{
  "experts_per_token": 2,
  "d_expert": 128,
  "d_shared_expert": 0,
  "moe_layers": [0, 1, 2, 3, 4, 5, 6, 7, 8],
  "vocab_size": 8192,
  "tie_embeddings": true,
  "schedule": "wsd",
  "final_lr_fraction": 0.1,
  "batch_tokens": 131072
}
Below are experts of layer 2 (counted from 0) of a mixture-of-experts language model. Rows are named down (a neuron's output weights, with its number) and show model dimensions 0-159. Each number is 128 + 24 x the weight over its row's rms, rounded and kept within 0 to 255. Numbers have three digits each.
Before each expert's rows: a language model's description of what the expert responds to. This comes from a sample of Wikipedia text that the model never trained on.

# expert 43
Vowel-heavy middle pieces of rare or foreign words, names and taxa, such as -ys- in crystal, -aba-, -za-, -ora-.
down0:122132154128129119152168092169123121122182100138124128125154085125117092118100160128109097140087147107107132132097158117125154099100110095138138119114147135120115110066110133134165160146081148143136188125094141168141146151130129123110131138100089140080127114178093135144171104166113135138137157135131158127142123135094149123084160150138136106136122125170113151104109147119090101122191138156149118117138097087096117142118137112177159140124130106121163134093126174115124109112120117
down1:120101155085159134139142110129122150166126164158118174074114116161151136111090077122153098147137056138104139147157133162157145152099154116125088127104159097134108108092106147142122130101145145129116087141170129128110129149128149135118095135092122139158149116110133121110143118172161094146130135176144178139134130114119118118108122114194096130111169096146122132165119167148149110144090125122123120114134108153134186123127147108110135112130129111102138156107149131136118181096121147
down2:144117148176140127105139176138150126152122141147111127146137103131127110154111165142150109148107151130162182161127108140067103119112134127078103128173093114164104076129161151125132151079155139180128129093117136126136109120124160130117108134160151126122141091119181091136152144144132141107136162121108145142127135134146103133120135079112142200171121149087051107152114121117117142159143107118115140134117118144131093129160125093111136110122101113113073135118130116138122121129160119
down3:131113140139123123093087117123095170126109163128154163098130126134135108150149131109127167110109109074124104083136126166061125132129189186126108109185136116154063101141102143117119108128133121133109117128121101098130134111113093148116091147123127081168120166133134119187119130124134100107129155096152081139148103143120135136146155128129152107131099143126128112139127129095102084119135099107121142151151151151129140108146121126140118127090093130181142141131123111170069132123129149
down4:101114105105154109117159077120161124164148092116129141080141140071099108102126126099106109132167102128107153084127167165127113086144146153127088149128123164145134142095128109133152124151110132143106120147149146137138132132140139100116098142169159094087119142167113145080123140104168103193151116156120137119110132130104134116110085119107146089156081122116124143100149129158127109132185132109108145122135126146082155136129123101154103124154141097152120104101129127107155102178139147
down5:092119130128093108095113166125115103129134114113151114123133104140159142149171111102182105108129103123135123169168117170066119127139108100128093119137117119110085129119138133138065135122157123131162129155113133158148091129163109107132111103137109117163067095083160129114092103081136136140165151126149111141087148140126144152121113101143111119130138128107121126122118073115091135092151132150122089118158107132127102128116087094102137121176126120109115173129126127080071108129134124

# expert 7
Closing parentheses, percent signs and abstract-noun suffixes ending words, such as -cy, -ation, -ic, -ity, often in tables and lists.
down1:173112095088155117112127169158172116082138116125125154095140167116102147115133129083140140114084118097145136147141135086114090093113112154138124155104113175090123135144152080158116101091108139086092150084123115100120157124157168127130108121115149143150111122078139124126178159146121147091159132123117157133110139146147113115102140139137137166076119193132108127090134164101150123155151128110100149140114125140148146134153151118137109136146124134074149157136099139107132137111134140
down2:156115130143157152151170136083059109142148147122141106115151158157118154114137166170086139169194110118141121081110149101124124118129105124147141117165142152142105085105134135152126133104131157076112161110140113126074104104103107087140102099138121113078121107112137109121192101128133107140151162098137119125113139118105129131138187129120136117071135134145120121132105126136149130152143138077126104109132141136122125133106105163148096126148129149096120108119118136184111100151134129
down3:155155170148181125156147159128119126123142115104115139104137143113104127112128089116127108131092074095157144120142134144139142125095149118131156105141130118108157137128139083073117123136154111124077112133133119113134102140184064097095106166143171117135139107123074128120152097112102138078143134131138136160112064127116136140166093091135132134095108068148139157124135126147148116146082103143136147169106134140156125117104151135116143104139164109145099139160142120152127100134165133
down4:101134167105110109134102156078156145135136162135169152128131107073149120142090160134112124144125096121139147109160145113090142141128106090133113127090129145145134150147138111107133063113085142132165133146143120151137120099133121126117164106089125073130135108125107116124095144105131111109121087152104125135153100097153133133152121097089120086079157120120128148128122149162154109128169130083154125143147147180154153120174143103134137153086113118148127120080112103089086137106164141
down5:163135137158147094093071118116106117147174113129192108142112174122089122142097117093118118135167129118145105104104117118140161143091151132152119166121119135126105152123128131137138128148125131133117119131143144152089137109120106114121166199113131152106095157127135125098137140124121109114076127175112087116122119109144102117145137118132119076112143110104167109166146167158130145154108097099176100114125156196117096136110090088140111158106119118126113115141090135146149160136138101
down6:145141153081167146161132151139148109128136141142114123124093126148161093186114107139157116159140135110123141060088144116150150108113127082165121125148122115103093151141112142111109151160060121139096157158116123175129147140097137108122124083116133132137178124166140098150125128131112121115101109127113152116135124140095147119130123151120143104130120094111113122104123150107142173124135170099155146108136155186160085142104107126137108121135068091125190108092128130136148123155133114

# expert 22
Middle pieces of longer words such as it in Capitulations, id in Middle, ita in inhabitants; also field labels like Total, Class, Name, Member.
down0:121113127123142124141163112082114117106099141142117136149140090093176102146131146136143108135146082121140160123159143122141116106081157091140135145134147155125129109103120123107140133102153168146118161099167124126201107138149143195134124146161131086131090100136183084124098130134107103114122153145110129100136143162119094114095093101150130140141156133106131088130110104120095154136158127116115110138137116140162144131087086150114134162102166125067119111088111111121092106145143114
down1:129104161091139106096095081117113123108079116098161126107127128101066102093164106110129095137116112139132134101140159100148145138156110126133130086120109125175129115169095104150135143159136113078158144155104120132131145119123149101118093166110093130101150133138120150106136122124122142110178134123108093092132128128124122118137090103131087131139157147149129102116133119142131114145131098160148119151174126180161155098119177120159155101143128182131140114157121105144167112154178161
down2:078171123125127090120119112078159135122127177111148170126146172080119135153170101106136138117097165127167088120141120133130141116164149126160145146107116150150118135149107139159139174092102110107147122183095091129140129082105143114127127151105103093125142099129120091152128148165153115158114133130139156144126131104126138091103117145068106154145138121151123127152099144106117130105163125133166122111119139119131137117121125150126082140068156146106120123147133063119111117142093159
down3:142115165113105134173118148098099117120136171166120176170129101184136149119131133146147136161130139117135115134159139124100103179134112150125142153124143104135130108134152107113110091112093173165146114100128155115144136189118126101134099150150129100103154106111100138176087096120139160136131094199138130086127115125118162142147141114156128134119133163119089106135125115151157112115134137119122160113164124099135125125141075165128145152125128163170103142105150130164096150171113099
down4:150120124080144159121108158178093145152134134131137132108113145149158151167107124109146100106096136152136183135101110047128138111174138129116097132128108124138099109131116154107110118132110148153113109101168084115118164132100114160144125052105130139207096119155129139150137091152116157139133095104117126110137140139155111130151119124152127136113128094136161080115122131159107131123124123118152119164177126130126137182183089143111124119108129135127111109143125102127152120132127101
down5:149140109140108136144147088111093137150096111165123118129147109074096145133120167134124133140149175137152150151095162122106086089071122154162115114092088122122138124120092096097144111182160126061143152169155135077102144099104134122129124185106165144121121159125106125116140104140121122107141107148137143156164114141118120152134120109149085139130138096122165133126115116098099116158139123096150128107135159124073117106119129124136147155139092132156100140125116101107170136127109160

# expert 55
Final pieces ending words, especially surnames and names, such as -e, -y, -ine, -on, -nd, as in DeVine, Brenda.
down0:121150135142128126090150102105153119114103107159139119125129164143116085119136133124129082130092090132101142137149125092171136104133105148157113099143146097124087095136130118102149135167154134126140165143122107130106082116158142116104134133103202136094163131065132124143119101140171138160101135123202107113134153136112111099137169138095145102132137159113131104093143095164103104147118150114120142107103145075127110161141146115101116124142144143125137107135151125131081148125089178
down1:087138175151147087132129189151110115088131158107128131162132142109070134099144139132158131110105109135180143125115101150162137182153123116103095127126104121070114154143114115133137165127131111156142121094146146129123140180153117126146146136150119120085096156126132137109144064150142148155132161164141130158171108086126105147140089110142088132079107129163143127110132134170142127121129139155158127140134122158189126146132111118125135139163107116144129109098110101112154146145134101
down2:158149148121133116162120154125104140157079174160101148142134128134136149154117144121106127098124163128143124092150123126130166132163150113161098139068151140126124164140126122127142138146121090125115149127137105143145116140122121116103111107118102152154149110114124098099171118146133116136124148138135165143085112112059143106130127128118170095132180078087112118165091160095148116165134142110107091102124126109099119077134130131167146180144121092102180167118109109123129167116133167
down3:111144136080129103094142166148120068112076124148178139144115112132160168088130128123121122156135145135136138151133150154122095092113139151061099127153149139122166132122149114139118148121155120117150111111128121119109110156153150093134134143102150103181101139102132154140145167096079109144125106113098180139138091142140085131152108111118128143130086127102102159138143152139181111132096142101121103143136132111127071110151165124143129125126138190127099163123120110144151085135126113
down4:118097134070111144104136157153147081120132133117149124140197138123136155175144143101157102154084120122091125144090171134155106132145121120093151134104106129147141102131157128108175133122174184091108167119162131118124113176134136129087150145144129109157130136142164171158095094099134126161118159096155162138115132141130149130138129171147115114131167105112168161104115128107142135120133116151115113139102127104093095131176182120150123151116139150126131128124168130108120095110125121
down5:134115152129132149115140142109184113134151143118135155125099092134144085142113096124129118132101136147133091148130084122116109118097078173149110145122142094146123128118072127100091129098130111151111119117129122118164110155110075095111099122106155073083133130108152149166103171089137123101144124126114097112162092141124108127096142095122096144148150103172121188155172136112129124113117121134137113138131120135117152095150111094126141090121175148182117097149094088109119131104125104

# expert 33
Syllables inside Slavic, Greek or Arabic names (Li-va-di, W-af-a, Ju-š-kevičius) and invisible marker characters after E or W in coordinates.
down0:135151153137101086118163127108122131157180117150118109124112148097113085123130110103105131124140139153155114150152124139150085109167087112075099129099141084116162154103168158082097158163134147082123132139136134144145156121144152117127105123147089137134163149109128124085131103112126093083100095133154138111088084116174157081144125092123132124136123093136142110122172124136130141132117149111140103203159120122104105105116113160114130118134099106125100099141122129137137104132091107
down1:149144137085129106125153118135150148122145115132161110093150127127078122127130162162143131159117145126157167105149141072113118083166126090096105116130133152117148083115136133101153105109079138098137122146096133063157107151141162150106129124117107097109134110130150091123093108101101134094120151103110163116128136150107084128126160108138155154155111137115133162132044150130144174133099140144134098132132117136146157139152101165128108135135140103131140153105143159104130178150171130
down2:130150171149141104106142147177107153095148124144145130150111110122119126130109140173149119164081116129153098158143160126124129155165105139089074131176123128128139129115132142107143143142142152160096139110111134098147096094195165100148116134140154097098138130097127180169127141092114120158123148133129145120112090114152151116123124117164134123119152106122154085192132114167116173140116108154147114130123130139126124129124105148105155097104100118146096170124160160150146101152083157
down3:103150131091146157140138135149100109144132149105116123074108102150130114101102158114195171135177108138106118124137135085128116143131128125143150095124099101109125122143074155152117129100150163144150113112131146165143117123102144123120129082108119081095115172198157138148165133135142132140106131173137127124175146137142077120112146133141158140137116122145149111151110098119123114106144114116133109120170175145126128087121107103120115077161157112124111130137144077141152101120075124
down4:168153143170144155107098129117149090116130106114087144138098070138114134134124089117143142110113127137140105112147098145152127127146129129155125147150100079082142102131118069191091151086134135160133139114124143137115132114121125107124152168180124120106077156115123139151140126140156126148138161142133073100109112155079127101098157122152096111111152128136107141180111110132118113102121141133127146165106127136106182114153096155098117140145137142128105162157102166099116122166144153
down5:164139154114143131158121152123158122106068139111162102117139189151133150180089114117132140155101201117139121161141130086117116136147115129143132084139140120110148116135144152112131133095124161121138111082100104112115155155145148132135143170091136136083134162161135151082115133116120117136109119044127111131156126134143109128162128124113125094118116112162130114140128116174094137117124144125146115093113152151125116132132086119116149154113103105128144050141126128133105133136186141

# expert 1
Directional and institutional capitalized words and word-final pieces in place or organization names, such as South, National, County, -land, -al, -er.
down0:102155137153152118124100105094110170102108140131124117128099134141107149142095098162099155128153156127132171144130125127120096119122132100126149133098113181142176147192151141119203084143099113103172141176117132100096123078115156151133065130096124101099125135133114098112089143105132093104129122158118073126149125147140145120127129124127099107103115157126107079179117118152093134149161145115133123145130105130119165148146088119137111098130129103141124142132125141118158129124153141
down1:131156179113102101106178089125160094132134123114143114113107120108099124164146119112143155101156145138150111133160125165108136107117137146158161128147112126131131097118112125159058121177129155102155122137155119132166127081174083115127136115138142120177067135127118120108130156139149177148121099128181142118133078150163150122140149125149123124145100118114130100143140149141086166151134125144082168099114122146123155135090130150123160163145103127103129119142107166155146149140105151
down2:153156112138088133103144131100124095115138143145147148124123115129125129138110107107104101104112097146120139136169115168170109133133099132140142121130115145111130124098099159091097064111137116110107157112106089115139141101142102084137105107140111134137124086093126131134123088103093093124145127123138129168147151148152116140121125110155114115106128111122113189130099078066100156130158157076106145107119080118127128127098125137077112087093165167131114108116138100172137162126072130
down3:118072122145126150156090110098133108147130147123079120124133135136141122121121162144138162134114081114151094114179087089096127113125147136158094169154114131145093116137119112143102127136111129126120092117114109179109120135107154128097174134125149151132142120101141066146119160161104125135089131173092169157161134118072133133109103153104145110156113130117087110128080094095102144122137129139127130139115115107117177163119096116151106131123114159153140152110172150115178133102115133
down4:106125113150124193146094088124099145069136105153112108171128143112137129093123101123155104124145147118096145086092165122112097128148125127171126154107132124123124139105104135108136162163134146117144155157165164120158080108129154130139114087132098102137094119197143140124148136127139141139098136103132130135113139131142132128104120129103102080088100165126125134144145118093110165131110092138133098116100153121105158156095152064144114128143135137105128152145123154068163103132114097
down5:143073138113103123079115159155151125088113138184132172140135094135141140106120115121134139145153094142102127124117122151165154084159133149169158134117063149119121147090142126118161140132157086120166143142143142127122202172146142155135099120136133174144140114102092160092129126129158113129090110168144129132099129133134135185145161128158118106120104133139107098106153145110151144118128133173134125151125140151092125163137139121174103147133145130153108119129130086127167156150143135

# expert 0
Closing parentheses and brackets ending song titles or asides, plus word-final pieces like ce, ary, nce, bi (Lju-bi-ca, jury).
down0:085169128152104128127096081108169131115097127148172091083119115137091155102121144129172091139126114111093123111074126148130084100100117107122117077100096110147170141092117135115118146140125145187174116093105153128129118116185147128123136130133123088136072149112147128124118137135129142122130150135127103151133097121080141145163086110105126110166127140118140131098081098100126121087123088131105158127139149116149120117132146132099144134162126119130133120184119149101096121124108134
down1:126126129106081110099159126120153148124183121156096096131152115093118117121123093112088121120156119156172128113168142104159119155157088164121079123145141108109119137178151137161176151133107131113114114164130120160151125173086165085090143095114111134098110104096129109119107127098110142119108108120146108125117154129147148141055128167153109105106146153133105117151147183126147126138132170095159147149143143133115127106142145130144119136160111114114125122106102086090115153147116108
down2:098141126166172091127095089111104141138135147124097131141155130135153150116147148105128151085133129097106142090115107179111159120131109121117136159122114111127127111119115113084160132124090054148167097142119107126125157128140138160135143143130101114126124107163132122160164105125129127099138090148127145164079161138155177129099129175159139188130129127117119107110097136133105154131137163136112089179136100111121087141134166100088110121139092108116099165153110156118135152114096125
down3:194096128139090154143140094128157093142138154166134110092138102111125125098106138092135127148119124112131149168121143163108095140140144093176134147140149106125134130143144160143143139143158106128137133160119128106168121157111169113114121141158149177134130108147134141120130110121131152114099107135165189157105141152173088124145175156098127097126157135137149125126135087134152114111098097084083099161096146141095149083145148141147128107134165099136195143131120123162127147142136136
down4:118103157144134117139142187121160111170147124100118149178135114106139113147140111118125160160120124126140114093148132129161128169177131143144107128120123115121090105118142144161132146132125146149127155120133182131162096147107108120117110138115124101138182145122160112116125129134147137103103149154109176133125131127148155095104145114115106122181145162133131108106137129112093161070145101127147078117117085115146092092131102121164113086142099098157087079154126127133088183093097135
down5:102123086143106130118108120132123067145176123124156118144150123121158100157131118089064093103106079146108120135177098078103136113132137128115168133149104128083089137156130120141145117096150113171108107117123122136133149128112150147110120130128101096132146149104145100138091116150128164149100140119118137119109150150111118149150118165148111144120135112170110098093122133146136144117142131147142096120163099130129125109175107131121131144122143147089080090156107062096160166149179143

# expert 54
Single digits and digit groups inside numbers, decimals, coordinates, scores and table figures, like 254.0, 48,000, 49.5%.
down0:143116084114119167083126124090123114143102141156166112159114112113136126125138145096169146112181132149131133155112142150089173126139151155096137102130125137147109144145107141079130127149145135103110142187119124073083130123157121110078140105137088129136117120099105139161111155110124127137152113143112099141137126114174144148095139142129103100142125082164153117118101133141120113087093109106115141150120147107170150122172136174123121074163140117123182140153114139079108153141100128
down1:132148110110133200131130114179133142099108128164087146113115136096160137098171116111163130149190134113105146117169138116138127131110138127139134116179151140131128119138144128124100110136073168122120146190162127111172127146134096116104124113166142071128132139125124174152132113113083126144111115107160161147150144131144155130134088138133148086167130123175140151154134106149101145150148143117155102134144132135117114107182125115127107123071103144135129089129085129148142126156125103
down2:140137151135143163149106111119102147119140133151119136160112151155101121123179190146102122108145127102144103120143126126182153102145133120132163173114137108153106115131138125144163157125110160118097065151097133099140121143130129134164178124137140124124119121136128107120158165107079193132134110141153109147142158116123176181186127088116121157153152121132096154118144107104175114111142080147134155127134125098105156107145130115140130145123080130089124108129135140124141129127194115
down3:143136131128151160141158100126160132110142124095117110145073180173122135106136112089148144154095186147066114142113139111094145136090118114148112080125122125116129139123145165116130126133120120104122165116116141086148145117138140086139093126082153159123124133110164188153102149150135139107061104142136102094133116146108101155148152192141089140143134114139141125139100103121133112106132134132165156108140094128103144125144163157129117134141150159148176127147148104168148131121150127
down4:122108128138110113129108132111075115084127111130142117132138145091094129137114142132132095174150113121122099145109094167153129108156145123119158177145138126111124158114118127129138127105066099159162111101085135146161136138141187155098099119126163141137141142135131135125118134154100115128155150170135171117205131116152113136125118120085123121100137104133119147118112162097106142141098071141141120165160152097123134111152161127159076139135121109097163126085108177128166110104106137
down5:156099139162112111161134133067123149128142150102127093145137127140144101178123098139083160137125132133135175121149156097112149124117122131115098099158143133162161145140150165105115086127130096153141106152112157116144126119119166132138133136115127113167175108127150139107105131168150070143192129117133111173134120065126118141108133147091153120080138124117150165129134133175142154127081115123147141096124125143164153133153129158157125158172166107102126132094123117144119177120142129

# expert 21
Short middle pieces, often a, an, ll, tt, mb, ss, inside names and words, as in Care-mb-ault, Care-tt-e, ra-ll-y, gra-ss.
down0:093116152093150134139134112142164111150139084094120082120122098078131143112148139130154103139114154106136135146123117099156098113162145106111141110112152130141125127113124153130136093129092103085100167106126151157117154112131147123101134106112134187121095141139170078091093137147124096161126123117142086149139185133114113147114115156157166136103173147162150080141127104172137110136134131142112116087087117133143162104150138151125135141141163077114115110127185118106098160127108120
down1:131128125155107136132133148170133099183159110172115084163110176121151103128148163098123133121153114118128113100147145161125114135144129148073159135114145106143108132133130112118108145141146128132147127106074145078098140155100116138130097104175184124128099122084101108131113155107116138132130116094143127161111084095175099109106152128126108121130127137165178146142107135115129155161127129163074102124143143159087105146128121118123121148144139120116118141128143169063083123106164117
down2:139080134151118135146123130102146160138139127119102152122157132115142139172146105109163119168116082129128150132132125142141131111130150132118137172135132143096069121155130126127066105177143080144133149103158113148148155163134102147109098161122146155169134101116139158127150185137139133164156130151125141125088126086109087119128118152145129134153154090096172157120102174129155074135155146158121092106127174118125139156139150155104125129080146147162114102112101162147118106142128143
down3:109105122156162111153152127159130167121159106113143151108140133154127115110115096134137119113097130128138144179097157123173124162148162130126176097160133139154110145125108131106136093137111153120162088139133086116124155169166154125157098132133088099152101140112156133102120140155115151096135111099138082150110147162169169165149131118114146098110144114122103162130120162114091155116101140081182123068117114131152117130120149093135159125084143113129131116132128086164087108111130149
down4:104117153140073126157128179110138118092083129148145145164129150090118105142128141117160142148110102124160083144121102189119115129098144089115094106132156157139125115103134082120113077112135135123161190158151097103118101127141187104107113109129129147120118117086127095150105170147109150147089112134165136124093112129108144120118109123146152146086139131133110125121124130117167124120174125111153113126152122114110109144087124092133152161167078136113148126100118117096164137153150133
down5:138078140164159053105116145146099117122158102138140101095137159112101139147134103129075122102136121105125150120128109116132142132165151086145115098154101126126130152096122140170130097108149104081081129129151116142070134133134094189150117143142113144093137138116119102107089133140114153151131138127168112156085136123130112127137134188123161120082129167173110148128122117133126137162119109156132138125139130100101121160115136151086134112144116131085170151136147119075135096137137120

# expert 29
Common adjectives after a or the, like new, former, public, local, and word stems awaiting suffixes, e.g. natural-ized, similar-ity.
down0:132138110125159140127097122137113138117121136149120094116107144115094113113138188137125134137167148119190142129114146119098123121114127164089139159189108153132131119134138128124158181146121120115102097088166153158079155069116117107074102135105140140153104122079160156163111158131074061095167099119123155153126111082124162124148129151124168095113138132122160134138123120116120080112137125133145137122114160111127102133127112108120127141088120135136152139149116129117147107163097139
down1:122175117139117151139130113133170175132150132121131149128151154144137139155115126126142151124110119147131147133156106173109108116084092093119106104132120092165167126126085125103118120170146080138139133125128126095125102123149123136100114165144106134121091081115127201139115174135122164122116120106126103150135163093100133106093114139124123142141095102118149152137118126115098102115101147128102099147170100122098098130127140139070115149173147184140090148164064150131126111102094135
down2:133165130120144111133122140093114122121131155148167147179126121082103163183106164154082120118114149122136128172108121102152112121115172136146126104156149181129141119144173144141115088093131151123122128109134124128111124095125136147106140156149104116099113073164116119117117135110157107154133160141109108077097131161121140136162121135093145172137141150136116087109117132120118159172173127123144160118109138150102130158093117109124109177105140111166132163134127176160182123159137101
down3:165161121108147134144140129132116178092125143128158091132130121131125161146118146119154132116135127147085183128142113157137101157116106171080173091128134184178106102137130120144134137127177116134140158106136113116116101156145144095095154134093091127149163126158135104134156133170124125091123126119111150135154114151137186162122134146137103132166140126092146129131102148113118126136094141097134100124104142087166109128141137112079125111051116111101137101155140164126130161131087131
down4:147119163108172168127141095164104088092104141105139075125168126113132149110121114114182145121100098122125158163108150108126128155140126144076127140135148112128097175101086142096148118118127106108100118098148117147127124147131119131118115155123091129199118114146120123123143112124111170120123151159167174143077101157132110130131137136146105151125130127122142106122149152120139150110139136138160128164115139157169122120147128203114154095130102073131139094111103107161120117088156140
down5:154123181172129118163123106116120140103151130157131162131109115150097125100134075174145099142125147134135095132140163134100142160115172150115126196092156131129086109128141112142133127128116109133173115100129146113131114157137136133129150097149110110163138121103112141133120108107111101125148101134060108163132143120090113114133077129115167114151138135107123116113084129068092139158125104159093114089136128091114091120137154172166153149124125116134117142146093088144090126129118157

# expert 62
Middle and ending word pieces such as ing, ish, and, ra, la, est, as in Publ-ish-ing, overl-and, test-ament, plus spaced heading equals signs.
down0:147127127104144072115119111118138150100150110163146139133090119112176147157076165138124161110166118122106123113172102093138133121102134122119140165127132155180141117161117131152080129111153151113141137118133146143141114129123095135132121167117137105117128094171104147141138153117131116099105131133123164109088114140180182164133123108099117106157110114065129165156142127167120124143116139108112129120084134145079130164144113151128123128131134183139074115105133085136082094152129108
down1:132139092135106174168127113097136188090119161092157164161124134146147107136106139118129162093162132141135136114117080141127169105145108152132106119140105116184144107150134150147155107102156137121150139076154160137142149145145153128142137162128140136117116121118130162121111086150098150121076141131148143137120142167163148116138086113124140104150142137105116102135100139111069137161189155094146102131136114135119148109169161135126130115088104136161128128137122161161093140092105168
down2:119144151088161149172126091160101144117140155141117125141134104127167113096104092111102112117136160088119119108106146107092189115114109134139158135140097165136091125125101180134126106154127138077115135123107145122103151134118172104126178124091145132109151131093135145152123105122088099183126145136117133138141129134144143118146132103086166148138135123085099085121146159115109134119121135151110112144084123106144166141109141097145121140131136173164126152114120138163190132084092157
down3:127127160122158087140101111142107134078104125131162095167125105113144188117131147120108070177140141101136121108148138110105110137122143137160132131184134121138130134136128140163089154153126140093091120130117103139146166107144102120142138119147085141128141107162094128084163169124118127110098164135128147059110124128150111103156156107134090101138126139133162099135121144144115081126098140150107089103135126100096190119117140095113100106134105186104102149132134157128136132118137124
down4:128150098130189116122144104128086108093126133149128129162111139147153102148136134108135088127133102135135135116087135129142133081132144127122134136151133121109122133119121094110164168157117123100136141129131153090112165150121156100147102113140125167111094141116176064119136113084140144099120092121133080171146128127082167117146155128126115096167127137127160161146128162134137106129181109127163149170166094128132144144146113127141125100104101125160133186149171138094156140126183101
down5:150121135125124129099108126112151152133136136150148101154106083145164127100114127153081102123114118069110113090186156111154125127103156120114112163114143143157125141162136083123117093112121120138120139084151120124114119113149116128130116109101150118124141128186167149127129146132119155141126118150107123138089124158157108100078091095170114134091102123148115097127088126116134122171100130138094151130155190119140107123112153121160142156090144143167148168107138107077129086083152108

# expert 28
Number words, ordinals and common modifiers after the or a, such as two, second, 7th, American, other, most; also infobox labels like Built, Directed.
down0:128119175152098121125127080137107146184109154137113122116157117138106113116138068123172148151129144147149131119141062161137146132130137141116130103119157114127142099125127097165115158143136097156111116144157134127142121144147102114137108150081118139115106113097102170142173089176121147130133118111142141146110112113126134123149170104055109074091156179128103122165105156165133140127123134128133149140125131104090132105158132098102101148109160120121151135120097147156180107109139162
down1:169114135125101095120153137120122144130149133085112131157150088107110111153119095165081171101160099110146098076156097119086128130095141142084149145118147141149162129170131108122114126109109136171144128148107145126142105109095173119097100167119121124130147077146127111147162155136153148152159126130109147132108090097086135149147141123156140144160146134161181130113145146125103145167141123112097103128136115152099121128138134107099123126105117129110114164139063094105181160125110116
down2:148070133135134138146118152150141140110083144105123182131119138091107166138089154130117121143132134136163133143090134114142122116103158109151150153154159080140092123172115117098119093181125146186083127148133125094117133149122104135123146201122100151116129109120163100121121155141132135169081128156115123079170148113106133142134160085102106133148133122120140171096152132069115170112112149117140128146101151122137150116138122127125153152092125135125140125151129113133109173092146134
down3:151146117103145140137136104082101130103094107133122119150100153133173140130136135139119097165089094144088118121099114162137120131168078102138118167111118088128097089130111145078143099108114091158138139142120127085113137153095108106111145173151122132154122096143132106132145132136112119125110145118126152118138109137073109146106111106127085146125204133141120104107088121111182132169151102112161114118111147171106124138123108120115117118100118151143112179088170129131150105133109173
down4:118115130134122124123113141113129105139121119131151138063115134157127112170090184122125172100120109137136138133167109144130160094159129112131079082152106119083130175144085142153152129150153121102133132115144133142137149076122117150119137120074126131136115113106124110156114108136128114153144090162189122135131161087154081134101141138120134152169168148143133109132151127130108138154106093142148135125182147161123104135136139141129139137157146132150104093186077092128125120185116124
down5:158133100106111168128141159116121111109096121149138114147141148130099080124116113144068137138102149106164154175097084140158111139115136128065151125140102123152073132125151081080111119112130152143098104108136130111160147119107126140139114144180140112116157108108166132133150172165154115117134172171102127158110134157134137141170105156104091113099100113139144126150107119144113166130094093115126107090103087143178147112120135095124142109128130119145104121126121126169092129138141139